Experts of a small language model: 96 experts in each of 10 layers.
Below are experts of layer 8 (counted from 0) of a mixture-of-experts language model. Rows are named router (the router's row for the expert), gate (a neuron's input weights, with its number), up (a neuron's input weights, with its number), down (a neuron's output weights, with its number) and show model dimensions 0-191. Each number is 50 + 12 x the weight over its row's rms, rounded and kept within 0 to 99.
After each expert's rows: a language model's description of what the expert responds to; "raises" lists some tokens whose logits its average output raises strongly, later layers aside. This comes from a sample of Wikipedia text that the model never trained on.

# expert 8
router:67 38 38 61 55 60 32 44 53 53 37 57 84 57 60 60 58 39 51 52 51 48 50 47 56 42 43 73 70 52 59 38 53 35 25 57 43 58 36 60 41 53 59 50 53 43 46 43 52 46 69 49 63 66 55 66 45 24 49 30 56 47 56 55 40 64 58 64 36 50 53 41 45 74 43 41 40 53 50 44 50 44 39 47 57 30 64 55 54 36 61 44 50 31 68 36 52 45 49 51 35 40 39 55 58 42 42 62 45 61 55 52 57 73 73 53 50 56 39 52 52 81 50 65 44 47 32 39 36 32 25 38 45 49 74 41 37 56 62 55 59 59 34 33 45 47 38 38 54 47 32 54 50 36 34 32 56 38 48 42 76 73 52 53 49 45 48 63 70 57 70 48 48 42 66 24 33 66 64 52 63 37 58 22 52 52 56 41 42 26 77 35
gate5:45 45 59 73 66 54 42 59 48 32 56 52 70 48 45 49 43 48 68 58 48 30 61 81 64 64 43 53 28 51 53 34 68 35 57 49 39 68 52 38 44 57 37 65 47 48 53 34 33 32 53 78 49 63 54 48 23 36 64 53 54 47 59 68 59 40 49 39 42 38 44 68 40 71 55 52 67 60 86 52 45 49 34 49 55 49 39 54 50 54 47 46 48 57 45 72 32 60 59 41 65 65 44 68 44 75 38 38 46 66 58 58 52 64 49 42 52 69 61 37 51 58 54 49 62 36 59 73 71 58 44 45 46 52 32 70 48 66 35 35 54 56 46 48 50 43 61 30 48 30 54 61 63 48 61 47 37 37 38 56 48 51 45 64 52 65 83 54 37 53 51 39 49 52 27 50 60 45 26 50 44 60 62 56 55 47 65 24 37 46 46 41
up5:45 70 36 41 53 55 60 33 58 37 69 59 34 36 50 48 32 38 42 71 49 48 36 52 53 63 66 59 38 69 47 44 52 40 45 41 34 63 39 55 45 73 42 38 73 41 44 56 49 27 59 34 07 53 48 47 48 42 50 58 42 44 43 59 34 64 33 35 39 37 43 49 58 32 60 52 49 54 64 40 55 49 61 58 59 71 56 44 57 59 46 30 55 50 40 63 25 41 45 46 34 32 63 56 49 32 56 63 43 48 54 38 29 64 62 46 58 53 56 26 39 42 71 42 65 44 70 69 75 54 63 46 56 69 65 43 49 27 59 45 41 57 48 37 63 44 37 45 45 36 55 43 37 81 59 62 50 47 45 54 67 35 48 69 61 46 42 62 52 57 66 37 39 43 35 59 50 58 71 42 65 43 54 67 39 57 43 46 33 47 37 45
down5:41 46 40 56 32 47 41 27 45 67 63 46 44 71 62 37 55 50 43 33 49 48 47 55 53 41 47 64 51 51 48 46 47 61 57 49 51 46 55 59 32 56 48 66 41 72 38 54 70 69 38 36 60 52 62 52 43 46 48 60 41 65 65 57 55 63 48 37 34 66 55 51 72 27 38 51 44 47 65 54 39 38 57 52 43 83 52 34 49 54 52 30 49 42 33 47 38 38 51 50 56 42 64 36 77 54 52 56 48 55 47 36 56 48 34 51 57 21 40 55 53 57 38 30 33 73 59 49 68 52 54 33 36 76 41 40 62 32 66 61 79 42 58 52 39 66 35 52 50 68 47 38 45 58 62 49 34 53 52 47 64 72 28 68 30 57 67 39 29 48 55 66 61 46 37 30 62 41 62 46 55 44 46 31 64 55 77 63 52 61 63 64
Capitalized adjectives and initials after "the" that begin proper names, such as British, National, Indian, C(avalry), N(intendo).
raises: "uez", "sky", "Part", " Revolution"

# expert 26
router:76 42 50 47 63 46 51 42 39 42 63 42 48 72 59 65 49 38 63 29 41 69 51 55 74 53 40 44 78 66 44 52 65 57 44 48 34 48 31 46 35 48 54 63 44 56 61 42 60 50 48 42 79 37 49 36 47 51 53 33 47 51 52 54 51 41 60 66 27 56 45 70 52 62 37 56 36 47 44 58 61 53 62 79 42 37 64 33 34 22 42 57 53 43 57 38 45 55 44 57 51 47 20 63 43 54 37 46 47 63 59 42 57 70 74 57 53 51 45 55 58 44 39 67 35 66 47 35 53 61 60 41 59 41 60 56 36 51 54 47 53 46 43 50 48 37 33 32 24 64 50 26 53 28 39 37 50 25 56 57 24 44 43 74 50 51 58 53 39 41 58 62 47 53 81 40 52 40 34 55 71 67 46 35 50 47 56 49 52 35 64 34
gate1:53 55 52 56 88 55 35 55 35 43 62 69 36 44 40 44 49 53 49 51 66 52 71 63 49 60 40 41 59 43 35 31 46 46 46 53 50 40 56 24 38 56 59 51 53 42 43 55 56 43 46 61 88 51 43 62 50 74 51 52 50 33 56 68 34 59 45 46 52 33 52 82 43 73 64 62 52 77 49 47 43 48 39 55 26 43 54 57 26 62 81 41 48 46 38 44 66 65 65 73 35 55 57 32 62 42 40 66 40 56 38 57 58 38 53 38 63 57 48 41 58 40 29 48 34 47 46 39 57 42 36 47 59 33 54 48 50 46 41 37 57 35 69 47 48 37 37 52 36 38 66 63 64 42 76 48 25 37 52 37 49 36 52 47 49 39 72 62 54 40 65 56 45 50 56 33 54 64 42 54 45 60 43 34 57 57 52 64 54 34 36 59
up1:37 54 66 65 49 57 35 54 56 34 69 51 46 40 61 40 56 31 60 64 71 47 57 71 52 48 42 37 64 47 53 55 46 41 37 36 63 53 43 37 51 38 48 82 51 48 56 52 73 37 63 51 62 57 53 58 49 47 41 68 58 48 64 43 52 59 53 61 55 45 31 39 40 53 27 14 62 61 53 59 43 28 51 37 65 44 29 48 43 68 48 46 66 47 25 63 55 59 59 47 67 68 43 50 40 44 38 57 63 42 56 67 36 37 46 67 52 32 67 53 59 46 62 43 37 57 66 49 71 53 34 56 56 36 37 62 45 67 50 35 41 52 80 64 56 40 60 83 45 79 49 44 35 61 63 36 45 56 54 52 47 37 56 54 54 56 75 54 70 55 60 54 59 48 36 48 47 72 56 23 40 43 45 41 57 68 52 45 41 41 44 60
down1:37 67 42 45 37 42 53 72 48 25 54 58 52 65 23 70 59 44 41 57 47 41 63 53 56 57 49 34 72 23 62 71 25 63 42 59 54 65 38 47 46 74 55 52 42 66 40 57 45 64 63 39 52 73 58 59 59 40 51 70 61 50 51 37 54 41 46 55 48 41 40 44 55 61 54 37 64 58 51 65 75 59 31 64 55 55 53 54 41 43 51 42 27 47 54 58 55 28 57 41 59 58 44 52 41 17 45 51 55 53 57 59 49 39 67 33 40 52 35 62 35 50 44 53 58 42 71 78 55 70 46 41 44 30 61 58 47 61 54 48 43 58 41 62 44 34 25 54 52 49 50 51 35 46 82 63 31 63 45 58 37 56 47 48 69 52 48 47 51 54 67 60 41 63 78 70 45 55 38 52 44 46 47 31 43 74 54 53 32 42 53 64
Capital letters inside acronyms, codes and all-caps words, such as IUC-N, LN, TUN, IHG, US, USA.
raises: "O", "I", "U", "R", "OR", "T"

# expert 47
router:37 24 49 40 57 41 44 43 61 47 53 65 55 68 56 54 60 46 54 40 44 61 44 63 56 60 34 46 49 52 35 54 40 51 57 44 52 37 77 62 27 50 73 51 49 23 48 48 30 56 46 67 77 36 64 29 58 34 58 68 37 43 44 59 35 51 41 41 27 45 31 70 54 62 59 82 51 38 55 58 61 46 64 58 62 59 48 63 53 50 61 55 38 65 59 72 67 51 50 48 37 55 50 49 52 37 64 54 53 32 36 43 58 51 55 72 65 44 40 30 51 64 68 33 45 55 53 53 57 67 41 61 43 42 37 37 48 46 48 46 48 53 40 49 73 44 36 56 51 54 42 46 40 66 26 46 36 55 58 60 25 63 54 62 52 54 68 55 67 70 55 32 33 42 63 42 64 43 30 55 75 66 73 48 40 53 42 55 59 69 65 40
gate0:65 33 59 48 66 56 38 73 49 26 45 78 41 49 60 44 36 65 33 39 49 38 57 66 58 52 43 57 38 39 72 46 45 40 54 37 39 46 56 47 62 60 58 48 64 48 60 55 60 58 63 59 26 47 37 37 52 41 34 69 40 62 38 45 46 42 51 47 53 53 37 59 28 46 33 41 43 57 63 41 42 60 39 58 38 32 26 64 37 55 41 45 45 80 48 50 73 64 76 56 55 49 51 69 52 37 18 59 59 43 54 32 38 74 62 41 47 37 54 78 59 52 59 47 45 29 56 77 52 46 64 52 51 48 42 36 74 36 54 45 55 66 41 57 40 41 48 41 44 34 81 46 31 41 65 48 55 65 54 49 56 31 41 67 55 59 43 58 74 41 42 64 54 46 61 40 38 48 58 45 43 37 48 43 51 47 48 49 59 56 64 34
up0:41 34 55 42 42 56 61 48 45 39 57 49 44 47 51 52 55 49 50 55 60 69 33 39 37 48 32 59 33 49 37 53 46 52 60 39 56 43 52 31 60 48 58 09 36 32 56 29 56 57 58 57 24 45 50 30 64 44 41 29 61 45 50 18 60 48 64 51 49 46 39 61 27 50 49 42 31 68 54 46 46 63 41 41 29 70 55 63 54 41 53 54 37 58 57 44 59 69 39 53 59 52 29 61 69 50 43 36 48 55 58 46 53 61 41 75 72 55 55 46 58 64 31 19 40 46 53 60 59 39 58 57 48 56 51 58 53 43 38 40 37 42 43 57 57 36 56 28 55 47 75 58 42 41 48 52 51 45 85 56 41 27 61 42 46 52 49 22 73 65 44 83 57 45 44 44 45 35 51 46 66 52 39 74 45 53 52 60 53 57 47 55
down0:68 44 41 45 52 60 58 43 56 41 60 41 44 41 57 40 48 43 43 55 61 34 82 60 46 55 56 58 49 52 63 64 47 46 46 54 46 49 36 36 54 71 42 63 54 59 61 74 37 45 48 52 45 56 39 48 55 40 53 54 51 72 53 61 42 37 33 50 34 65 46 38 50 51 54 37 00 32 44 64 47 51 50 49 57 50 40 48 45 42 41 86 43 60 49 66 57 47 48 49 55 57 66 44 48 81 46 39 53 52 64 50 35 49 49 65 26 37 54 74 41 36 38 67 58 49 45 64 40 43 33 45 19 68 46 56 52 46 56 63 64 54 57 21 51 33 38 51 50 62 57 52 71 64 42 39 46 48 47 50 68 56 40 62 45 60 39 40 42 45 53 41 63 38 69 61 59 75 50 49 41 56 47 61 44 50 61 45 62 59 70 59
Digits in chemical names, receptor codes and tables, such as 5-HT, 3-yl, plus technical or scientific word pieces like emissions, color.
raises: ".", " he", "10"

# expert 60
router:35 64 50 52 29 58 63 49 62 61 49 49 52 57 40 47 69 37 36 33 56 71 52 71 57 59 53 52 42 65 57 65 46 50 39 31 56 48 53 58 52 62 38 58 29 41 36 50 51 40 49 49 73 40 56 57 64 34 44 47 28 67 46 50 49 46 55 78 42 60 59 52 33 28 51 44 52 29 56 59 39 26 48 49 46 39 62 35 41 56 38 61 55 57 58 44 55 54 38 66 65 50 35 48 40 50 61 42 69 36 61 54 60 69 68 65 60 54 73 48 72 46 44 30 30 32 65 68 62 52 68 44 71 44 73 55 42 41 38 25 46 60 19 26 60 40 62 52 49 64 38 38 45 50 36 51 53 60 68 63 45 39 30 51 52 55 43 55 42 58 60 55 47 48 38 38 42 46 57 74 59 41 50 65 42 75 55 39 68 56 28 49
gate0:58 61 48 70 55 63 24 54 67 44 67 55 70 61 65 47 49 37 39 28 34 50 45 48 81 57 64 42 57 56 57 54 54 59 29 70 66 72 48 44 33 13 55 55 38 64 43 59 42 59 70 31 53 35 49 46 41 49 42 46 63 60 67 29 45 48 38 60 53 41 54 48 57 42 65 65 58 51 42 41 40 43 56 40 47 58 32 47 86 58 46 53 47 64 39 64 61 52 72 42 39 42 41 44 44 46 16 69 55 53 38 40 51 59 55 64 23 22 53 42 50 46 45 27 53 42 39 66 45 36 47 64 50 47 32 57 25 49 55 45 53 47 57 72 56 47 37 36 52 31 51 47 56 33 51 46 54 57 50 55 58 62 38 50 41 55 38 61 56 65 62 43 48 67 30 57 37 61 25 49 61 50 52 52 62 56 51 53 50 44 39 40
up0:40 48 62 55 44 57 43 45 56 58 44 65 68 56 50 44 34 46 53 49 44 68 43 35 42 37 42 49 53 45 72 66 54 52 51 38 69 39 73 47 43 39 51 32 44 51 56 36 67 65 34 68 49 60 43 59 49 44 36 42 60 45 68 41 60 53 37 57 76 47 47 51 32 45 61 41 43 51 45 65 75 45 01 45 29 48 32 63 46 45 50 39 52 45 57 43 49 32 60 34 42 55 52 55 63 51 53 52 50 26 54 49 37 48 31 48 41 50 38 48 78 41 37 48 39 28 79 39 68 41 45 47 46 49 63 56 45 65 24 38 48 55 41 77 68 35 62 46 45 32 58 63 59 31 46 39 71 39 40 54 40 41 43 66 63 56 40 42 29 52 55 63 56 37 40 46 53 26 52 61 59 51 32 62 37 48 75 57 58 53 38 68
down0:36 26 42 75 66 33 54 54 39 62 53 58 49 47 58 47 64 47 60 16 70 39 61 44 49 43 50 46 51 44 67 61 58 53 51 41 65 55 53 42 60 28 48 51 40 53 46 35 58 43 64 33 50 57 22 60 49 60 68 30 52 53 50 27 52 68 44 38 53 54 34 40 48 43 67 38 72 59 53 46 39 46 29 48 53 54 53 65 62 72 30 43 39 36 61 47 50 58 45 38 57 45 59 46 43 47 28 50 37 42 31 21 51 64 50 45 18 61 49 40 47 28 27 51 29 35 38 58 44 40 59 42 54 57 73 52 39 59 30 40 40 24 76 61 50 56 39 56 59 52 34 32 58 51 64 33 31 37 65 52 53 73 58 50 70 53 56 43 53 46 38 55 51 41 35 51 48 43 66 58 62 45 44 53 60 35 55 41 42 57 53 40
Byte pieces of Cyrillic, Thai, Persian, Greek and phonetic characters, plus blank table cells and pipes, such as ч, ش, ς.
raises: "с", "р", "т"

# expert 7
router:58 69 48 47 74 64 34 62 53 33 55 39 43 62 61 70 48 46 43 30 29 61 38 43 67 34 46 40 60 36 22 30 57 65 63 61 46 57 42 72 38 55 72 54 50 47 52 31 51 45 45 34 44 53 64 34 43 47 59 44 51 53 65 58 60 58 47 52 45 35 38 63 54 63 56 43 50 53 43 40 45 70 55 69 79 60 51 62 45 68 49 40 53 42 68 52 56 21 49 43 35 61 62 52 58 45 25 37 45 44 62 69 50 68 44 53 41 53 58 43 28 73 33 49 36 55 59 63 35 48 40 67 43 51 56 43 50 51 41 53 49 34 29 56 65 55 59 50 33 45 46 45 48 51 49 67 55 57 53 34 60 34 52 57 44 31 24 53 43 71 48 39 22 37 72 67 40 51 44 51 57 63 57 37 73 36 56 50 65 40 49 33
gate0:52 22 73 41 44 59 21 53 52 31 83 54 38 58 35 68 46 66 42 45 38 50 36 49 39 64 44 53 55 51 55 54 51 44 56 84 29 61 48 54 53 39 46 52 53 57 56 46 40 39 63 54 63 52 41 24 43 55 55 48 65 56 51 54 29 60 56 49 41 28 45 86 32 55 40 71 39 53 50 56 53 58 68 55 39 43 28 32 54 59 38 44 45 61 36 41 63 41 34 42 52 54 60 30 24 44 67 49 51 61 49 39 47 46 47 32 40 39 54 50 11 54 52 51 46 33 55 54 72 46 53 58 45 52 52 59 39 56 39 55 43 42 53 66 67 44 35 44 57 33 59 65 33 55 37 59 70 52 56 45 65 48 60 30 63 46 42 52 57 31 36 51 56 35 39 33 40 31 65 52 65 38 62 46 65 54 61 47 55 45 42 62
up0:52 53 47 62 42 45 59 43 71 46 55 56 53 43 36 69 50 45 40 52 34 63 72 62 36 55 50 38 33 63 43 45 41 31 27 48 40 64 49 48 54 39 59 57 34 63 30 50 58 51 44 50 37 63 42 48 43 56 39 37 42 66 65 38 42 53 46 62 60 48 46 30 51 44 55 51 48 39 52 64 62 38 37 58 74 50 33 54 67 46 59 42 53 63 64 67 47 73 45 45 37 45 63 65 70 35 41 51 61 72 58 56 51 70 53 55 53 50 52 10 33 29 45 68 31 45 50 85 55 54 39 31 65 71 49 64 33 52 57 72 43 48 61 54 61 34 37 59 33 52 54 49 32 39 54 38 36 31 53 71 51 65 41 47 38 51 58 37 36 68 50 53 60 40 56 54 62 42 60 61 56 46 42 42 27 41 38 36 33 73 60 38
down0:40 46 46 49 34 66 55 40 55 78 69 38 45 28 32 48 55 35 49 44 38 15 36 45 37 45 44 62 48 56 75 59 66 56 56 54 23 50 54 57 36 36 53 46 45 46 54 48 43 85 55 38 51 47 36 61 48 42 33 64 79 46 38 45 52 33 36 67 47 47 56 55 54 31 47 46 83 63 71 52 38 39 76 50 42 58 44 55 51 62 67 26 50 46 53 43 53 50 39 58 35 31 67 34 42 52 50 53 47 67 48 66 55 44 66 58 47 47 65 50 58 31 59 47 33 46 51 57 40 59 50 52 59 49 34 62 51 60 45 47 33 70 66 45 44 47 53 60 59 58 41 47 26 57 68 47 67 49 45 54 35 59 44 58 55 46 52 59 59 53 66 64 58 68 41 59 49 50 66 59 62 57 59 69 67 43 50 52 58 22 72 28
Head nouns closing proper names of institutions, places and events, such as University, Air Force, Council, States after United.
raises: ",", " (", " |", ".", " and", ";"

# expert 55
router:37 47 41 51 58 61 42 30 37 43 32 63 63 52 47 30 52 43 61 50 50 46 39 42 57 64 64 40 45 54 70 45 51 74 28 51 44 34 39 45 46 34 52 65 24 38 66 46 61 39 63 33 55 39 55 49 40 46 56 50 66 43 51 51 29 55 70 76 51 44 62 42 61 32 31 30 47 29 58 27 46 63 46 56 57 47 51 45 64 61 49 53 39 39 50 36 55 48 24 65 51 47 24 72 18 63 50 51 41 42 59 46 27 41 49 70 61 50 52 33 54 52 49 40 42 67 54 62 58 49 47 35 57 37 37 47 48 39 52 44 35 33 69 62 68 62 47 60 49 70 51 37 33 32 50 43 33 52 24 46 49 56 40 64 57 57 38 64 21 49 57 60 34 49 55 52 58 42 58 68 59 64 59 63 62 59 60 63 43 32 68 53
gate2:54 56 58 67 47 67 56 42 41 41 57 40 53 37 40 42 19 57 60 62 31 44 67 47 45 37 50 53 47 47 55 47 69 52 47 58 38 54 29 30 42 54 52 61 39 43 62 63 65 65 66 53 72 27 39 45 48 49 49 42 48 38 60 47 38 61 59 66 53 75 47 55 39 49 45 60 43 59 53 49 55 48 53 28 31 47 54 34 25 78 37 41 60 33 28 63 65 56 65 57 49 42 45 63 41 46 67 65 55 63 47 61 42 75 32 26 34 60 41 44 62 39 60 38 67 65 44 46 50 69 55 56 30 31 65 50 59 48 44 31 43 34 64 58 61 57 48 80 36 40 51 64 56 64 51 42 47 43 45 31 52 43 56 43 63 45 61 66 31 28 56 37 63 68 46 44 32 49 48 49 59 40 21 35 52 32 50 40 51 50 36 48
up2:54 44 51 39 67 78 51 52 39 54 57 35 45 47 69 32 56 52 63 42 41 33 31 57 72 45 49 34 57 58 51 38 60 56 73 48 66 41 42 48 29 63 54 49 40 73 64 72 52 50 46 60 50 42 64 58 47 83 53 59 22 17 44 47 44 31 49 58 63 58 69 43 30 42 65 52 54 59 59 51 49 58 49 47 16 64 42 61 57 62 44 43 48 40 48 39 59 46 41 55 50 64 48 42 67 35 73 42 56 47 78 58 53 30 39 51 61 50 52 70 52 56 45 53 55 53 63 51 57 51 54 51 59 43 46 52 58 33 63 54 43 45 61 43 27 46 39 17 64 52 49 67 36 34 71 45 46 48 52 46 49 63 52 59 61 55 50 71 65 30 61 63 47 55 50 68 55 72 41 48 67 57 56 57 65 47 33 58 38 29 35 55
down2:45 40 53 55 72 82 56 54 40 33 54 60 63 47 56 44 59 50 63 60 66 65 55 31 45 50 44 63 36 35 42 46 48 66 61 61 36 67 29 41 35 53 44 67 50 58 65 65 41 42 66 38 42 47 42 65 30 62 64 56 58 59 45 48 46 74 42 55 74 26 42 48 42 28 40 48 48 56 44 56 45 73 47 59 59 57 24 67 53 66 61 63 53 36 54 24 61 60 44 55 48 43 45 64 40 64 51 37 61 69 28 69 55 62 47 58 65 64 44 38 58 34 64 66 58 65 34 43 73 51 45 70 54 43 54 14 56 46 39 42 31 65 59 53 53 48 47 68 53 57 50 39 43 29 71 36 65 40 56 64 44 58 30 30 41 40 43 43 48 42 47 45 58 59 47 62 45 56 56 55 43 34 47 32 52 41 56 60 55 53 63 63
The letter A and short syllables in Korean, Kazakh, African or Arabic names and codes, such as K-A-Z, Kim Jee-wo-on, Lee Hy-un, al-.
raises: "le", "j", "ct"

# expert 19
router:49 62 62 54 76 55 58 57 55 52 32 33 35 40 67 40 59 42 54 42 30 33 52 66 61 61 33 44 64 46 38 62 50 43 31 38 70 56 40 38 56 62 59 45 35 54 46 57 55 47 44 18 47 39 48 45 39 54 49 62 54 53 48 41 47 41 46 53 38 58 41 68 60 39 64 58 55 27 58 51 60 60 51 81 65 56 79 74 38 51 48 58 45 42 67 71 35 57 47 55 55 61 45 57 52 65 57 39 48 39 62 36 54 39 55 37 69 59 44 18 35 40 61 46 71 52 39 50 52 46 49 72 38 41 61 52 38 47 54 45 27 58 34 60 55 26 65 43 46 45 45 47 45 79 41 39 46 52 50 56 38 49 42 71 59 50 39 63 54 59 28 29 59 46 81 47 53 52 50 31 52 43 58 66 40 34 48 33 34 48 44 26
gate1:57 61 52 74 44 22 67 24 53 60 59 56 51 65 56 46 48 65 53 47 47 55 71 54 57 33 70 49 47 57 48 49 49 46 55 63 35 49 55 54 43 44 64 51 41 57 36 47 54 20 43 33 51 44 53 52 46 51 56 59 60 51 55 60 46 07 40 50 36 37 53 40 80 70 62 32 56 57 57 65 55 53 58 68 56 38 57 37 37 37 39 37 53 46 47 37 46 32 45 57 51 60 35 38 57 47 36 36 34 44 59 48 58 68 45 32 28 32 59 45 49 71 54 41 60 57 60 48 44 43 21 35 59 43 67 38 54 60 55 38 50 49 28 23 71 49 61 73 44 68 68 69 52 57 67 47 54 63 41 36 52 66 33 46 74 67 49 60 45 56 46 40 24 58 59 64 58 55 41 47 49 43 36 49 44 41 65 38 48 41 51 45
up1:44 68 34 44 49 47 41 44 48 46 46 53 39 48 36 62 31 47 61 53 47 63 71 55 63 54 55 43 51 62 59 49 61 45 28 51 50 53 72 46 55 50 45 60 42 55 40 33 40 51 49 43 53 41 49 41 60 52 50 50 65 65 66 43 56 41 30 58 44 67 59 70 39 25 34 38 61 35 59 39 54 44 45 51 54 51 31 62 40 37 52 50 55 42 39 62 49 53 50 51 45 33 54 53 61 64 63 44 59 28 46 56 66 62 72 57 60 44 77 83 61 39 68 57 38 28 55 31 52 65 45 47 54 84 62 32 65 49 49 60 66 42 59 28 56 58 48 52 38 46 51 63 41 33 72 66 63 29 58 50 64 47 43 64 64 48 64 63 55 53 61 51 47 50 37 40 42 57 60 50 78 33 60 32 48 51 66 23 42 29 73 18
down1:42 49 84 67 48 54 46 50 57 53 42 60 46 52 53 47 39 57 41 36 48 42 66 70 60 21 53 75 73 42 66 40 63 49 48 54 43 58 58 50 64 40 47 44 35 46 50 60 36 53 37 39 24 48 51 41 50 57 46 63 75 44 48 50 57 33 22 34 39 63 50 67 60 68 48 61 50 51 46 50 75 51 61 57 75 63 53 40 34 57 52 65 48 42 56 47 42 40 71 51 58 43 53 52 48 34 77 25 33 32 60 67 71 45 52 46 59 47 57 51 31 53 24 29 59 49 65 64 39 40 35 53 41 57 52 54 37 58 46 46 57 57 25 53 49 40 62 29 59 66 38 53 56 54 31 46 55 58 40 30 47 59 44 59 48 49 52 78 32 56 54 37 37 40 57 47 50 55 59 54 50 28 39 43 39 37 41 50 54 58 31 20
Occupation and office nouns ending biographical entries, such as politician, cricketer, president, member, plus closing parentheses after dates, percent signs, quotes.
raises: "\n", " and", ",", " (", ".", " |"

# expert 13
router:43 49 43 63 57 68 63 72 50 63 51 55 35 27 47 69 37 54 31 50 56 68 67 52 45 37 55 38 64 51 61 58 29 40 20 75 51 50 50 66 65 45 39 47 32 40 62 46 53 55 60 38 47 48 32 70 47 45 47 44 54 68 36 49 54 40 66 60 47 63 53 42 56 51 39 45 52 53 60 54 39 55 37 44 43 60 43 74 36 31 59 59 30 43 57 31 47 63 40 27 57 41 35 51 45 58 32 50 36 74 53 18 62 38 54 66 63 47 55 39 44 59 54 50 53 44 65 36 61 51 62 32 75 33 74 65 37 64 65 48 57 73 44 50 43 54 62 33 59 63 32 55 54 46 63 34 65 57 53 49 53 39 45 38 41 46 55 51 38 38 59 60 48 79 58 58 43 28 49 68 55 43 49 41 43 63 42 48 58 40 36 75
gate1:59 34 27 57 61 56 44 47 49 34 52 55 81 52 51 64 51 49 39 34 43 43 54 46 53 63 60 56 46 40 70 37 68 69 40 52 46 49 51 44 39 47 45 51 42 49 36 32 30 60 36 58 68 28 57 43 37 43 56 56 43 57 57 48 58 55 55 58 71 73 52 36 54 47 72 40 68 54 56 57 58 56 35 43 36 51 67 66 46 55 57 47 37 28 48 55 44 37 55 56 59 58 32 76 79 59 42 46 34 34 61 31 30 59 71 54 59 40 53 51 67 47 57 50 52 54 51 49 38 64 48 32 41 47 57 57 55 63 53 52 45 10 32 59 69 53 50 48 44 51 41 72 42 31 67 41 46 53 62 60 69 51 46 38 41 71 55 49 30 30 38 25 60 68 69 46 44 46 28 36 52 47 60 60 65 55 45 37 41 53 45 24
up1:45 59 46 33 54 45 25 65 71 56 53 84 63 63 47 81 68 83 51 64 47 35 52 69 43 37 18 30 52 59 47 55 45 38 40 49 57 51 54 44 62 40 55 57 57 73 46 54 60 47 52 31 45 44 71 52 43 42 39 52 41 59 70 63 78 55 59 35 55 47 62 10 39 63 55 32 49 69 55 45 55 50 55 47 47 42 56 49 50 70 45 36 31 50 51 46 44 37 49 46 61 42 39 44 68 54 49 51 47 71 60 49 47 39 64 53 54 31 38 59 56 56 76 39 45 47 47 41 61 41 42 58 47 39 71 40 52 51 26 48 43 65 30 44 49 62 29 49 53 38 54 43 34 57 52 42 45 45 37 49 56 60 45 51 64 27 51 64 52 35 79 37 55 51 42 38 59 53 49 48 42 68 36 44 51 41 50 41 37 63 40 37
down1:41 39 50 52 48 43 54 37 51 46 35 35 50 34 53 37 32 47 61 37 61 48 55 61 48 56 38 52 55 82 63 56 57 50 33 40 36 46 39 31 49 46 27 53 46 37 65 58 71 58 46 26 32 65 45 70 63 48 34 44 37 57 64 44 35 61 37 35 31 48 69 37 65 34 34 29 35 61 23 58 55 45 60 34 37 54 55 57 40 42 34 49 71 61 48 50 40 62 72 31 40 43 33 41 47 62 48 74 44 57 48 49 58 32 39 40 49 31 45 48 49 59 64 50 56 49 51 29 40 41 59 66 35 54 50 70 43 23 51 43 36 46 60 65 57 47 54 52 58 43 55 62 50 28 63 68 41 67 43 57 58 42 61 61 37 32 65 63 60 47 35 39 63 36 44 56 29 48 48 52 38 61 21 57 63 52 32 46 40 62 38 53
Capitalized first pieces of personal and place names, often in lists or tables, such as Bar-ack, Mar-ie, San; also table numbers.
raises: "m", "my", "i", "erson"